From a checkpoint of a small mixture-of-experts model trained on Wikipedia.
Size: width 192, vocabulary 8192.
Experts: 32 experts in each of 7 layers, 192 SwiGLU neurons an expert, 2 picks a token, a softmax router.
Training: a variant of SOAP for the experts, 327M tokens, 4993 steps.
Below are experts of layer 2 (counted from 0) of a mixture-of-experts language model. Rows are named router (the router's row for the expert), down (a neuron's output weights, with its number) and show model dimensions 48-95. Each number is 128 + 32 x the weight over its row's rms, rounded and kept within 0 to 255.
After each expert's rows: "raises" lists some tokens whose logits its average output raises strongly, later layers aside. This comes from a sample of Wikipedia text that the model never trained on.

# expert 28
router [140 178 102  50  50 119 105 136 107 105 146 124 104 117 165 148 124  68 161  87 116 151 106 139 117  87  98 107 160 119 157 107 180 170 134 190 179  83 156 141  75 196 109 208  92 146 123 100]
down0 [146 145 127  61 174 125 185 166 135 184 183 174 132  97  95  85 124 152 144 116  85 121 127  94 152 221 106 119 170 126 140 127 112 157 150 132 141 151 138 140 132 145 164 142  87 104 119 105]
down1 [132 164 113 146 232 166 102 150 164  98 138 106 120 145 151  71 119 105 147 166 225 143 147 106 151 129  51 167 114 161 154 190 175 119 154 149 144 111 157 131 183 103 139 194 144  92 111  90]
down2 [121 184 106  78 131 108 120 109 106 131 162 131 195  78 158 178 132 165 198 153 124 153  92 120 125 102 124 151 170 151 102  95  90 161 167  79 140 131 187  69 101 105 105 214 192 138 145 127]
down3 [151 177  80 110 126  90 113 107 166 124  47 171  77 119 140 121 156 145 113 154 117  84 145 100 102  97 103 141 157 161  58 157 145 105 154 145 141 120 124 153 101 121 108  99  70 111 177  92]
down4 [103  52 174 168 172 188 163 116 158 100 104 150 112 131 107 100 100 158 142 175 140 207 151 111  99 172 148 200  96 142 100 116 125 127 135  64 111 156  92 102 141 166 161 127 137 169  94  99]
raises: "|", "-", "\n", "The", "Other", "In"

# expert 30
router [148 178  74 106  95 158 107 161 122 117 150 173  79 148 182 169  99  90 146  82  98 172 125 155 139 107  91 138 175 104 173  84 162 156 153 128 154  90 157 127 107 160 135 161  81 110 107  90]
down0 [ 63  90 139 133 201 118 116  89 115 192 131 119  97 142 220  48  88 110 159 148 228 136 177 177 115 145 152  86  91 115 155  99 123  76 152 162 150 151 120 133 147 111 150 145 140 110 137 149]
down1 [201 143  69 142 154 169 157 142 107   4 141 141 147 100 114  93 109 166 165 147 129 118 152 129 199 140 137 174 116 157  46 138 126 150  73 156 149  99 110 114 106 143 111 113 141 147 113 155]
down2 [147 163 128 142  95 129 165 101 166 104 163 101 114 138 179  96 138 129 117 218 142 100 123 124 132 142  97 125 113  76 109 172  94 138 102 169 139 153 121 197 156  86 101 137 112 119 169 133]
down3 [140 132 155 145  86 109  93  66  94 160 112 106 135 111 127 107 162  96  70  98  73 106 160 167 130  84 140 166 154 131 119 150 113 160 139 128 166 152 124 150 102 138  94  45 155  52 111 153]
down4 [147 123 159  74 163 101 150 137 145 147 120  63 130 148 136 168 119  65 114 215 145 125 131  54 133  69 102 150 127 104 113  99  56  72 141  87 122  98 153 127 102 154 134 110 123 138 142 161]
raises: "ief", "ics", "ic", "ation", "ative", "ators"

# expert 17
router [179 170  84  92  72 136  89 182 132  91 142 139 101 140 160 149  91  95 165 131 127 154 120 153 166  99  89 160 156 124 168 120 152 171 154 135 147 136 122 120 123 180 142 135  52  99  88  82]
down0 [ 99 123 184 118  92 143  80  84 124  98 159 109 175 113 153 122 129 185  44  66 120  94 158 127 126 159  96 131 147 139 141 114 182 109 141 139 125 125 113 139  81 136 120 102  92 136 118 116]
down1 [162 159 121 140 132 136 162 140 149  92  80 121 119 127  93 109 161 113 111 160 112 131 135 165  88 123 160 132 147 108 166 162 122 167 143  57 156 114  95 116 156 118  91 182  72 142 101 177]
down2 [ 85 152 122 132 151 136  89 178  91 135  87 138 184 157 120 138 104 155 175 137 172 120 132 140  90 133 124 133  61 130 103 161 100 150 185  88  97 137 149  75 112 141 125 136 163 147 115 137]
down3 [130 138  79  88 131 102 169  82 148 107 131 170 157  56  52  63 164 116 132 217 167 117  67 153 154 135 177  99  94 224 152 150 158 154 141 116 113  90  91 118 126 163 162 159 138 140  71  98]
down4 [137  86 108 144  74 131  89 120 145 139  99 131 121 149 172 104 111 108 157 171 146 124 133 118 155 102  91  71 180 170 158  90 103 178 149 156 143 207 126 155 154 131 144 160  81 131 116 142]
raises: " a", " the", " to"

# expert 8
router [166 176  80 103  71 158 107 163 116 101 164 166  85 157 171 173  88  99 155 102  87 168 121 157 117 126  75 154 173 113 167  84 160 162 167 132 176  96 137 140 106 159 109 146  83 106 110  87]
down0 [ 39 150 173 116 173 146  96 149 144 119 165 163 155 128 150 176 138 111 104 119 102 174 126 131 110 182 182 133  93 111 142  66 113  86 132 110 157 117 198 182 157 130 140  90 105 126 130 140]
down1 [ 91  85 130 143 121 107  96  92 143 129 173 156 159 124 183 158 121 190 126 104 135 147 121 136  89 143 162 166 156 185 191  55 158 141 167 160  97 132 159 110 108 137  99  73 147 144 159 108]
down2 [134 112 130 114  83 160 117 119  63 131 137 124 101 200 100  96 175 124 172 147  92 144 111 135 167 114  51 134  72 111 177 109  59  90 133 137 113 148 138 139 105 168 205 126 171 155 119 126]
down3 [127 104  80 120 147  96 146 114 152 170 146  68 138 132 114 142  76 136 146 108 164 132 181 128 152 102  85 146 172 125  94  96 142  83  81 160 113 154  58  94 125 135 135  89 122 141 148 126]
down4 [114 146 191 142  85 131 138  69 129 142  94 143 128 164  67 151 155 100 181 145 166 179  92 135 165  70  61 172 143  92 115 151 143 131 145 105 106 141 106 146 122 149 124 154  91 104 128 139]
raises: "es", "ters", "ter"

# expert 16
router [162 168  91  99  84 162 120 161 116  88 157 169  90 141 173 164  88  92 164  96  83 162 118 163  92 136  79 163 161 108 154  90 153 159 149 121 178 100 147 145 115 158 112 131 108  99 116  89]
down0 [150 136 109 154 183  88 126 131 163 160  66 141 120 136  72 164 110 134  84 131 135  99 140 183 118 161 151 125 107 107 126 135 217 160 118 155 134 105 152  84 113 121 180  77 106 141 110 112]
down1 [154  97 101 138 161 117 177 139 142 137 170 112 146 135 135  75  75  97  89 141 163  85 106  73  91 165 156 123 112 137 119 148  67  92 140  89  97 160 163 159 175 160 184 195  55 131 116 112]
down2 [155  98 158 140 134 126  68 122  87  76 116 126 138 152 175 113 151 117 149  89 192 128  98 148 154 147 110 111 158  89 114 111 133 201 145 131 132 129  83 159 151 141  71  64 160  92 165 116]
down3 [105 147 130 169 157 147 189 150 167 120 158 150  91 109 162 121 149  94 133 104 122 186  89 118 178 127 135  59 120 177 166 116  93 115 146 125 132 134 126 132 142 125 126 115  97 140 193 132]
down4 [123 159 133 144 148 116 136 191 207 175 116 136  91 131 151 120 150 131 129  93 160 162 111 181  57 112 193  92 185 140 136 149  99 175  77 109 159  88  95 162 180 108 126 152 139 151 117 167]
raises: "s", "-", "umn", "g", "amed"

# expert 31
router [143 194  97 109  87 151 111 161 112  99 175 168  90 150 172 174 128  88 152  75  52 161 123 181  98 107  72 149 174 110 147 102 148 179 182 145 184  89 117 140 126 165 123 166  82 104  97  80]
down0 [179 163 106 128 160 105 121  86 142 112 188 102 106 140 117 140 106 105  81 102 145  90 122 132 120 134 102  90  86 112 149 184 103 152  64 106 100 120 119  49 115 155 182 100 110 136 116  62]
down1 [127 114 173  97  86 157 168 109 165 158 123 154 151  74  68 132 150 107  78 134 204 129 151  88 148  89 129 131  54 121 152 239 152 154  99 181 123 137 133 154 110 105 124 165 129 137 176 154]
down2 [102 158  94 146 158  80 166  98 123 101 103 153 162 112 188 147 130 161 137 121 132 142 133 129 109 116 171 105 138  97 134 138 160 133 149  69 105 163  84 159 130 130 119 104 141 159 148 163]
down3 [ 96 150 133 151  56  89 175 130 171 118 129 164 179 145 142 137 127 102 132 126  82 151  86  88 150 181 119 145 111 111 139 106  97 148 134 193 120 114 135 119 130 183 145 116  42 145 155 144]
down4 [143  92  73  80 108  86 179 134 116 114 143 136 106 134 126 120 129 158 152 145 177 142 117 101 104 133  90 149 127 142 151  98 146  60 144 112 139  88 124  84 111 104  73 154 147  96 124 118]
raises: " /", "-", " |"

# expert 9
router [159 156  77 106  85 159 114 170 101 115 167 171  94 130 167 145  83  81 167 102 104 157 136 162 115 114  75 131 165  97 149  76 138 156 148 120 168 100 131 137  92 159 109 161  88 107 109  77]
down0 [172 124 131 138 130 119 167 157 124 118 123 105  77 128 163 140 145 170 173  70 138 109 129 170 116 124 201 123 143  60 119 154 113 142 147 114 128 100 125 136  79 129 103 132 124  99 140 125]
down1 [139 135  68 143  76 101 132 100 156 118  91 102  62 127 169 205 141 155 126  40 145  96  88 104 159 146 119 165 105 157 159 153 162 122 152 153 196 150 156 170 157 136 151 166 146 110 147 108]
down2 [169 145  84 118 163 150  78 146 118 120  93 176 127 103 125 121 123 113 169 160 157 130 118 153 110  85 110 134 116 111 145 128  95 139  60 143 136  75  82 172 139 106  92  45 216 165  53 125]
down3 [ 81 205 134  95 100 211 143  94 110 152 141 118 106 153 145 131 130 121 159 147 122 141 115 137 179  55  27  88 107  85 146 133  92 129 157 144 105  86 133 107  77 131 113  83 208  97 118 164]
down4 [146 144 116 114  74 191  98 137 150 113  90 100  94 140 114 114 128  97  72 101 128  72  94  97 137 127 116 122 133 178 162 149 142 151 141 126 151 163 173 156 149  66 146 158 139 112 128 129]
raises: "so", "cl", "vent", "form", "rad"

# expert 6
router [154 157 102 117  89 180  93 157 113  96 158 193  98 163 156 173 110 106 148  74 100 133 111 136 109  89  78 141 174  92 155  93 153 172 160 120 142 117 154 124  97 154  77 124  86  81 102  86]
down0 [133  96 137 130  98 118  78 125 158  98 132 135 165 113 123 142 195  87 159 126 155 145 160 149 127  70  57 152 207  66 101 120 111 127  97 149 109  97 159  85 145 104  87 107 127 164 167  95]
down1 [158 175  84 151  98 118 121 145 182 108 164 114 126  80 136  86  60 107 172 192 156  95 101 137 134 151 124 111 148 120 130 158  87 171 158 117 104 145 106  95 109 202  96 186 127 122 130 129]
down2 [202 165 160 169  76  77  84 177 136 167 118  98 125  60 182 103  98 141 106 137  94 145 136 116 141 158 162 110 173 143 138 104 139 151 142 123 156 145 172 140 198 106 126 172 125  93  99  98]
down3 [108  96 100 112 139 127 149 109 109 110  78 168 137  94 141 175 142 117  96 124 185 155 128 178  62 147  61 141 158 144 197 145 128 198 127 148 159  72 121 156 139 165 132 120 102 158  95 143]
down4 [176 151 132 132  99  51 170 108  84 126 122  88 157 112 126 159 129  68  64 106 105 196 150  77 117 131 127 166 105 141 135 163 144  77 104  85 150 106 152  85 107 180  91 108 122  59 121 130]
raises: "\n", " Succeeded", " Non", " They", "—"

# expert 14
router [191 159  86  83  45 140 119 175 122  99 163 159  68 151 169 184 103 116 141  89  78 173 113 135 112 138  82 101 154 125 156  94 153 167 166 134 162  87 143 158 142 169 129 114  88 134  94 111]
down0 [137  65 124 169 116  85 121 136 123 126 115 132 150 114 122 153 180 216 167 118 125 116  83 115 128 128 111 181 156 125 190 145 109  95 144 116 118 129 141 119  87 178  90 190 137  95 118 113]
down1 [163 115 119 140 145  67 143 157  66  68 111 139 201  96 115  83 135 128  93 199 177 149  45 115  81 116 124 148 140 125 122 124 129  79 184 116 177  96  84 132  89 140 130 144 178 192 122  94]
down2 [143 199 164 113 166 192 138 135 111 175 135  96  91 137 125  74 165 117  85 100 181 141 130 122 128 169 142 135 170 187  85 111 127  87 175 127 142 129 139 214 127  92 110 171 173  92 141 117]
down3 [191 105 149  77  98  80 153  96 147 111 108 190 116 102 163 175 138 143 154 114 176 138 101  90 108  80 105 135 118 166 136  79 151 119 144 119 120 123 113 177 129 152 133  62 163 162 119 151]
down4 [119  90 152  59 138 111 151 125 215  65 172 124 143 133  94  79 155 100  86  80 137 148 159  85 110 160 185 143 132 155 122 119 153  88 153 161 197 168 126  97 132 122  65 156 161 152  61 111]
raises: "ub", "umb", "ump", "ook", "vert", "ip"

# expert 13
router [168 168  78  98  71 163 117 168 129  96 152 182  85 164 173 163  95  92 152  97  85 168 136 173 111 119  74 155 176 119 153  95 148 170 166 141 167  89 146 134 121 153 120 152  77  97 112  86]
down0 [141 110 180 142 212 111 126 155  91  55 124 122 136 114 125 106 137 151 106 150  55 131  79 109 131 152 114 112 208 129 125 116 175 100 122 171 103  99 144 127 174 114 157 148  48 149 158 111]
down1 [115  39 139 111 160 187  97  73 147 111 109 146 118 131 108 115 134 177 176  80 163  84 208  95 135  92 165 150 143 115 164 157 151 173 127 119  83 131 112 112 136  77 111 188  91 173  88 167]
down2 [ 78 134 128 112 175 132 129  86  95 139  90 147 122 138 139 155 153 126 115 154 100 116 210 189 122 128 125 137 134 172 110 173 194 126 122 126 161  73 109 101  90 155 122  70 126 116  82 122]
down3 [141  81 170 128 196 115 167 134 108 146 156 158 129 139  57 129 119 121 144 162 143 143 132  94 131 109 106 121 142 149 110 117 114 117 151 105 159 113 144 145  80 230 103 106 135 161  50 158]
down4 [113  88 155  92 106 171  88  63 130  88  96 124 172 109 150 161 132 129 159 177 157 134  85  91 182  86 100 134 139 145 135 181 147 129 161 188 125 130 156 148 137 126 145 124 179  88 133 109]
raises: "ir", "ad", "or", "ink", "us", "y"

# expert 10
router [165 174  80 104  74 160 110 163 119 104 161 172  86 154 176 173  88  93 152 105  85 165 121 161 114 124  73 152 170 110 164  85 155 161 164 134 173  95 139 139 105 164 111 148  80 103 107  86]
down0 [ 61 127 180  91 111  93 128 208 138 100  96 106  95 123 159  91 133 111 110 155 126 107 102 170  82 117 162 121 138 115 115 114  27 137 189 131 103 118  71 143 102 139 126  84 138 119 130 109]
down1 [ 59 138 173 137  96 144 145  87 140  75 131 137 163 148 176 169 124 152 125 145 131 151 105 145 122  83 101 113 131  95 191 156 120 147 146 107 137 130 108 110 134 158 147 133 140 204 161 102]
down2 [107 128 145 172 102 116 117  71 120 144 125 141 131 104 119 123  71 133 131  71  77 128 149 139 108 120 186 147  77  99 114 146 112 115 111  70 160 155 126 179 153 114 114 105  24 189 172 123]
down3 [ 86  94 186 152 140 166  77 126 100 114 158 104  84 112 146 110  65 146 138 112 137 123 146 116 107 108 122 132 124 168 102 108 143 118 159 177  89  90  94 135 113 124 123 191 163 146 168 195]
down4 [120 159 175 167 160 128  77  91 110 105 160 141 146  72 160 108 177 128 120 128  69 123 133 126 180 170 185 109 107 143 184  75 146 155 166 160 137 133 127  98 165 124 171 104 130 191 100 129]
raises: "ador", "ume", "ago"

# expert 24
router [166 178  80  98  67 156 117 162 125 109 169 179  85 168 164 170  80 102 148 103  82 152 113 162 119 119  77 147 171 118 154  76 154 164 163 117 175  94 126 144 118 156 109 136  78 106 108  78]
down0 [166 160 137 148  88 105 153 121 122 135 100 127 114  83 192 114  95 127 162 141 140 117 160 105 157 106 167 133 135  92 115 143  86 127 111  97 136 162  95 117 111 151  71 174 141 149 150  90]
down1 [ 84  98 207  21 140 166  65 124 137 135 150 130 129  86 112 124 138 107 110 185  95 120 142 125 133  47 127  86 112 158 112  81 134 208  80 108  87 118  68 136 103 142  91 133 148  81 114 151]
down2 [108 146 117 147 113  90  98 107 167  82 111  95  88 101 137  79 133 183 135 161 136 140 160 136  88 127 181 107 178 131  99 162  92 106  96  96  98 102 152 165 123  94  88 144 112 162 121 139]
down3 [145 154 145 119 161 137 177  48 123 156 136 172 167 103 133 123 144 126 156  87 156 120 149  20 161  84  96 152 113  70 155 151 121 178 134 119 124 121 134 112  87 169 156 161 153  72  90 137]
down4 [180 102 102  95 173 129 134 115 217 187 116  81 117 125 160 130  56 146 116 143 132 163 170 153 167 136 141 113 185  54 146 161 164 103 181 200 120 138 111 165 153 116 105 168 100 103  84 143]
raises: "loan", "DST", "from", "The", "CH"

# expert 21
router [160 165  83 111  75 149 114 150 103 119 170 154  93 158 171 169  76 120 156  98  83 183 128 159 117 123  74 156 172 111 159  75 169 149 165 136 166  95 141 132 101 151 113 157  78  99 100  87]
down0 [148 103 118  77 150 126 105 153 124 113 129 110 203 125 120 177 153 156 169 130 158  76 136  98 136  94  90  71 167 147 176 129 191 149 188 132 159 124 153 163 133  66 109 129  73 158  90 104]
down1 [138  95 134 111  37 210 149 144 165 105 101 155 158 109 180 181  86 137  83 112 114 117 173  88 114 167 130 131 139 133  98 135 164  81 120 141 129 132 126  69 176 162 130 106 139  80 133 112]
down2 [124 165 151 108 124 167  93 169 202  92 127 200 100 120 157 167 184  80  76 138 173 104  78 174 134 116 141 111 132 192 144 148 151 186 145  89 163  82 159 143 160 113 109 119 152 144 169 126]
down3 [115 148  90 178 118  78 167 150 103 104 103 152 118 162  90 113 127 177 131 112  85 107  79 112 128 113 114 107  86 149 134  65 198 155  63 162 130 155 114 181 135 141  63 158 124 109 130  91]
down4 [137 124  92 119 153 101 161  66 197 125 116 166 129  99 146 152 109 177 148  77 150 120 174 213  72 147 105 147 203 117 156 148 155  85 150 161 116 112 120 149 176  52 179 184 134 125 120 130]
raises: "utt", "ru", "ill", "illed", "å", "ott"

# expert 27
router [165 175  79 103  76 158 109 163 118 103 164 173  85 154 173 168  88  95 153 104  85 168 123 160 113 123  74 151 171 112 163  85 157 164 164 135 174  95 138 139 105 163 110 150  84 103 110  87]
down0 [164 136 119 164  89 101 166  85  93 177 121 101 156 173 109 125 169 123 104 159  95 118 125 146  97 159 198  98 176 102  89 134 101 117 176 148 135 117 175 163 156 113 149 113  77 145 155  63]
down1 [127 143 143 153 137 148 165  85 162  93  97  68 116 143 150 166 159 151 113 109 110 120 153 138  75 121 161  92 168 110 121 144  85 129 160 116 152 149 140 137 102 147 158 141 124 119 157 116]
down2 [182 159 159 155 135 105  88 132 123  91 140 104 168 166  82  81 192 110 134 140 131 180 128 105 101 130  89  94 118 134  50  90 121 133 148 119 138 174 129 103 139 137 136 223 137 172  72 160]
down3 [153  94  95 135 172 163 102  55 207 156  87  95 167 156  90 167  87  66 113 129  91 109 173 153  97 129 147 115  35 147 162 141 107 183  63 151 127 139 154 200 144 155  44 156 150 145 135 147]
down4 [120 109 155 148 145 207 112 159 179  92 136 120 104 174  90 113 165 116 114 175 148  99  79 174 111 120 162 184 126  54 136 207 146 142 107 123 143 169 172 146 173 114  68 110 174 150  99  96]
raises: "ial", "elt", "ec", "ole", "ists", "arch"

# expert 19
router [166 174  79 102  73 161 111 161 119 102 163 173  85 156 174 172  88  95 154 102  85 166 123 161 113 123  76 151 172 109 164  84 158 161 165 135 173  95 139 139 105 161 110 148  86 102 109  87]
down0 [ 97 132 133 190 122  97 109  73 189 131  99 147 168 117  93  98 144 170  98 175 109 141 106 155 187 113  38 205 152 112 157 138 174 166 119 138  69 114 139 136  90 110 115 112 160 165 109 102]
down1 [127 132 148  85  89 116 143 130 106 186 158 128 180 107 116 123 177 117 170 145 154 201 123 134 104  82 157  94 138  91 201  84  82 138 114  93 169 122  89 109 119 102 120  91 143 127  86 169]
down2 [138  81  81 119  80 139 127  72  66 151  88 122  63 164 150 101 166  95 164 135 158 118 127 126 132 156 159 179  91 131 126 128  78 177  94 107 120  93 135  84 148 129 110 159 105 161 111 173]
down3 [184 108  83  88 154 121 138 100 108 101 162 115  74 193 193 122 106 118  97 144  84 134 157 126 102 140 101 124 138 108 157 204 151  51 121 154 162  75  91 172  94  98 126 167  93 181  85 101]
down4 [118 118 174 207 164  86 198 102 132 145  76 136  90  93  77 117 142 180 124 126 138 132 131 147 117 143 123 110 135 129 134 155 152  89 140  81 147 122  85 155 120 127  88 178  98 104  59 117]
raises: "l", "ine", "ace"

# expert 3
router [161 159  92 131  87 151 130 160 115  70 134 163  60 140 151 155  70 125 186  86 105 167  87 122  93 120 112 136 166  93 158  96 153 165 119 106 134 121  81 156 116 149 120 171 105 100 139 106]
down0 [113 108 121  79 128  80 132 127 123 136 107 148 149 123 125 149 121 140 100 190 195  93 127 131 100 132 110  89 140 112  43 106 147 170 127 134 109  93 117 123 170 120 162  93 123 126 173  99]
down1 [176 113  97  67  82  86 112 142 157  84 100  97 142  87 132 131 118 101 141 117 154 150 155 120 121 113 161 146  28 198 137 143 130 159 184 165 169 115 200 156 137 158 157 109  88 129 108 106]
down2 [185 167 125 167 124 135 232 154 127 143 142 117 109 140 131 103 127 152 152 156  97 171  74  86 152 102 195 156 149  98 157 143  93 148  97 136 125 116  77 104 110 138 119 135 135 188 139 141]
down3 [120 159 177 162 147  95 121  87 129 137 181 167 151  73  99  73 152 214 166 131 127 160 114  99 201 172 156 149 181 119 108 147 124 136 104 123 101 125 159  85 144 129 114 163 165 122 115 118]
down4 [ 77 140  82 127 118 102 165 120 132 123 109 172 169 160 131 119 162 122 156 159 128 104 160 149  84 147 116  62 147 135 148 139  87 129  96 164 112 104 136 129 101 105 196 177 143 126 164 167]
raises: "ad", "-", "f", "ac", "ag", "am"

# expert 5
router [155 188  81 115  64 135 119 155 112 104 177 184  74 161 171 166  97  61 127  73  86 172 122 163 121 102  68 144 151 103 148  97 167 144 156 147 148  89 127 130  94 145 103 162  99 112  97  65]
down0 [150  80 178 171 114 105 106 127 122 151 154 159 161 117 103 108 141 168 131 144 141  61 111 141 171 158  74 131 121  92 104 137 135 148 149 149  58 142 173 105 132 126 112 125 167 128 117 143]
down1 [132 128 107 160 133  87  96 183 122 138 109 114 120 117 120 137 119 150  84 104  42 110  76 126 139 130 180 129 148 103 153 147 105 160 140  92 129 148 106 149 113 163 167 168 156 100 131 154]
down2 [ 87 122 104 119 138 111 115 116 138 156  73 152 182 151 117 115  82 139 108 159 196 121 117 127 139 102 120 175 170 155 149  92 139 143 106  60 123 122 183 122  70 135 112  94 179 156 132 138]
down3 [114  77  82 164 130 162 113 148 111 138 149  80 110 112 160 151   0 106  87 132 185  70 134 138  90  93 175 136 121 122 206  63 115 105 105 112  96  81 150 153 145  96 144 109 172 122 189 115]
down4 [124 176 123 172  90  85 101 133 155 167 157 198 115 130 150 146  83  78 140  74 192 113  43 147 134 117 110 129 131 156 158 163 133 109 103 136 108 183  56 104 131 102  97  76 157 147 162 146]
raises: "-", "c", "oc", "acher", "aching", "ain"

# expert 2
router [164 184  80 105  74 157 113 160 109 103 165 170  85 156 168 172  90  82 152  91  85 163 120 155 120 121  73 149 166 118 161  78 154 164 159 135 161  98 133 142 116 157 113 138  87 100 111  90]
down0 [164 138 101  97 173 146  83 127 119 139 106  95 138 123 199 200 167 105 104 156 130 134 138 124 171 164 157 121 124 138 121 148  95 126 126 124 103 148 139 130  96 138 151 159 139  85 121 173]
down1 [140 114 103 157  83 162 137 107 157 103 167 130 106 107 104  88  76 144  67 121 111 149 111  66  72 115  92 161  93 208 139 113 156  82 146  86 171 156 159 102 143 131 122 120 131 159 109 124]
down2 [204  90 127  74 169 114 139 134 116 150 101 170  98 100 150 137 142 155 155 180 110 148 135 123  45 164 125 165 161 131 105 152 184 103 120 127 195 156 140 123 166 131 135 125 120 146 132 122]
down3 [133  71 120 148 168  82  83  93 114 155 133 116  86 106  70 130 154 137  88 138 131 105 138 122 112  78 118  94 109 105  92 150 156  92 108 184 125 156  66  61 104 158 112 132 120 129 145  74]
down4 [115  92 114 122 109  71  97 118 106 131 171 138 108 139 119 139  99 188 165  92 106  88 156 153  99 131 170 132 115 115 143  93  85 148 161 117  86 195 110 176 162 127 116  88 143 126 155 133]
raises: "ortheast", "ine", "eg", "g", "intend", "eed"

# expert 18
router [164 174  81 101  74 159 108 163 119 102 161 172  85 153 175 170  86  93 154 104  85 165 121 162 113 122  76 152 171 111 162  84 157 162 166 135 174  95 139 138 106 164 111 150  84 102 108  87]
down0 [ 97 111  97 149 141  86  98 109 102 102 178 147  99 161 183  79 156 118 145 116 150 158 117  67 168 169 158  92 126 116 112 138 154 194 111 135 102 182 101 133 154 141 111 159  75 151 107 103]
down1 [149 127 140 128  99 121 146 116  94 139 109  95  94 107 126  93 181 102 171 143  99 138  66 132 121 134 134 135 104  90 149 178 138 157 124 103  81 120 114  86 114 118 105 121 154 149  66  90]
down2 [143 132 111 117 139 109 126 124  61 117  79 143 156 127 125 155 140 135 119  98 123 144 115 122 150 169 118 126 145  82  94 112 165 150 122 108 134 163 156  71  97  93 183 197 134 118 122 133]
down3 [146 108 159 109 115  99 115 140  67  94 169 186 110 158 120 125 104 161 152 190 152 123 139  95  84 129 199  78  95  56  88 133  71 114  97 122 105 180 105 137 153  89 161 127  88 114 162  61]
down4 [178 120 129 141 104  92  47 140 102 120 131 125 151 142  76 163 100  90 107 194 142 119 117 171 133 153 150 128 145 101 137 143 108 130  22  77 117 141  74 197 115 117 129 142 103 118  84  68]
raises: "elt", "ic", "ital", "ically", "less"

# expert 25
router [140 125  90 142 100 131 117 101  80  67 189 138 128 159 137 142 123 140 155 137 110 156 101 155 140 150 130 127 126 126 137  99 195 138 156 108 174 103 148 132 103 104 100 163 114 137  47 112]
down0 [127 136 133 158  58 145 127 158 140 139 123  34 156 135 155 153 122 113 179 137  93 123 105 133  88 119 152 117  93 127  91 172 135  79 146 158  65  91  71 196 120  93 144 131 126 185 117 111]
down1 [156 104 131  76  80 131 132 147 134  88 161 125 177 175 119 109 113 140 137 150 128 101 142 136 103 117 126 106  91 128 111 100 150 158 155 129 133  93 115 116 130 127 120  96 148 108 149  94]
down2 [133 120 111 117  94 105 179 117 123 148 155 186 117  57 133 163 125  92 103 104 150 125  66 105 133 132 170 119 108 160 121 100 136 123 143 165 116 151 168 194  91  71 172  68  77  97 115 147]
down3 [161 153 154 128 164 130 136 126 135 111 133 145 152 116 125  95 145 194 136 136 131 141 202 124 126 102 105  88 126 131 162  83  81 178 144 126 143 112 117 160 105 136 135 107 107 141 152 169]
down4 [127  99  61  77 122 158  95 144 198 107  62 138  58  65 198 106 118 162 159 113 130 159 169 112 119 161 142 106 158 179 190 172 133 154 208 120 117  81 130 136  87 171 149 173  98  89 130 191]
raises: "-", " to", " the", " a"